config.toml
router_score = "sigmoid"
norm_eps = 1e-07
beta1 = 0.93
train_tokens = 751300000
max_steps = 4976
Below are experts of layer 4 (counted from 0) of a mixture-of-experts language model. Rows are named gate (a neuron's input weights, with its number), up (a neuron's input weights, with its number), down (a neuron's output weights, with its number) and show model dimensions 0-63. Each number is 128 + 24 x the weight over its row's rms, rounded and kept within 0 to 255. Numbers have three digits each.
Before each expert's rows: a language model's description of what the expert responds to; "gets" lists some tokens that make up at least twice as much of what it gets as of all text. This comes from a sample of Wikipedia text that the model never trained on. Tokens count by the router's weight.

# expert 34
Work and media nouns
gets: "s", " film", " time", " album", " season", " name"
gate8:113133149141120136141154111088182100125120135100098105138155113177182120118119103126154120147135115102097103115098149154133140133088136127141132133109160118164091168138126181116126105092115140
up8:131152159148115162091150117128165130179115107117109123111170116146180165103109121121197090152105142109140093125127135143097053131125178128137116118100151124161080185130171091128135128156135169
down8:142163151100122145107119132107122135126095173112132081180121125150160151110136163148096132110122111147124128180116133100100136105108180109142155135092097117161059160115142128133113134087133147

# expert 16
Table header words
gets: " —", "\n", "\n\n", " Date", " Team", " 0"
gate0:143092125124133153149109140167095138128132143116141115115096129095132086085132155169101141118102113139144146067101100163094118136129081125147105064083124136153105115151197118098114115115133111
up0:094124146140129107138160145159125103170154119139120131153197099140131113144154133112117130080076137114156149194113155127116139135119115149133134142146154143089135108123139134088144134134072151
down0:120131111136123092139134110091134144125145131086094107137102140117173118164142082138124116115142126100129135091136116132190118117120110153197098119099112173124165120140154132156123125164138142

# expert 28
Prefixes and year digits
gets: " un", " 18", "19", " dis", "de", " Re"
gate1:114093121126117137121121093148134082110120143153125138107150124142090144087110135184114137129096101153115119174118123128073154132155143100097156092113106082121137140110116130127132165132164070
up1:092112118137132155116111138123134153123134142157153114108086165096105127125121158127153147108105096112155146149131164143071159133145130086137148104126117069138128137111097149136131140160122129
down1:153092128147161126118099101113173110134147136101155152108112125121113133103159125168161089152122159116109114154141148157124115117127130085135136102173124088118109136109097107107176130161141127

# expert 2
Sports squad name lists
gets: " |", "i", "a", ".", "n", "o"
gate1:160147156111130113138133129161151106107123119150170141116122156114158118134108106131136151113179134124106154105087108102125143139116178193127104107114096110122100107129142128133107138120088128
up1:127124135142155128141155151112126171125119101144157141109092115118154150187106141130166163131129122170144132157121116141122125098099141157104126090084153090098135113136137096132090155131160143
down1:121125116142136179127148109132110130167100150136132147172138141159114150110161120131145090178130116106127118097111140160164125113127115115137160111171113173145135171121148118133159107142125119

# expert 46
Numbers and LaTeX
gets: ".", " 1", " 2", "10", "12", " 3"
gate1:165114114145122106137128069096098138110104091098143109099106106151148129136137113143168112163123144152147123144156094130120075141084145126137127118125089146083141111106099145089148119134145122
up1:090110154129165108141105155130146163154119149092126170166131110118124137109143128173141130084114155092157103117114116183147123121172142098139151129141102144172144116113120111151167133174134150
down1:133114131167115091171114097161106083127144134105090129108130142112116121150074138167151134146094134136138111166145173135140080115122159150115138108175142157143120129149115151137109151154117130

# expert 45
Determiners and quantifiers
gets: " two", " other", " this", " all", " one", " first"
gate1:140103110102115137136135132110163137087121126093159140094150160166113106140156118093127117106115140145079128135118065172127150138086106132131094119157147130124059143118114079146090113149107153
up1:141123153094148133148125121112167117106126123124192141128120113109130126141146112125142103136157068154122133155094094152107144099126122127136113171139112131095118149144127090147130113123109137
down1:117127088125155133125152141132184131073115135112153135093108107137141156094151138124122115140091142127097123125146119148140117076116139115105125143116099088126093129159123127110138099104142168

# expert 20
Place and institution names
gets: " University", " School", " County", ")", " College", " North"
gate17:145116159136158121045152136102134143151128125120092130124099150140175163105209108095142135141146152109107134111129150141094101140136164137146105161092175132109121132130118106137153114132104104
up17:118079130153136122130142159094143128124119118068141131120153154150142143126134125137185107138145143129118149140119139165080104100155128102126144108129129125175127144127175087122120061155131142
down17:118137157121116139146129158148189185123083123138126109118142125159136073078100137151175091129135104139126140125135129110134144133103124109096122155117092150142105131129124111135089173132193180

# expert 5
Mid-word Latinate syllables
gets: "ti", "si", "ta", "ora", "nia", "ci"
gate1:133136105085142140099140156102113103128134098097115079157079087159160111094107113173130095132119162105113140121087120132169134130158152147094198116149100109139139099124116104154101106143143151
up1:144112092143119099150138151122158124118080163110080087136140103148129165149097099131115098171113126115150128161137170097136110139145146128123106146128103126162075178151112141129131141146123105
down1:124123119148119145133098128151125157101095096137161109089136144082097146192161106100086082141131107102163147128110140127166142103122147143159132090165134129138120148151104182143099154114101068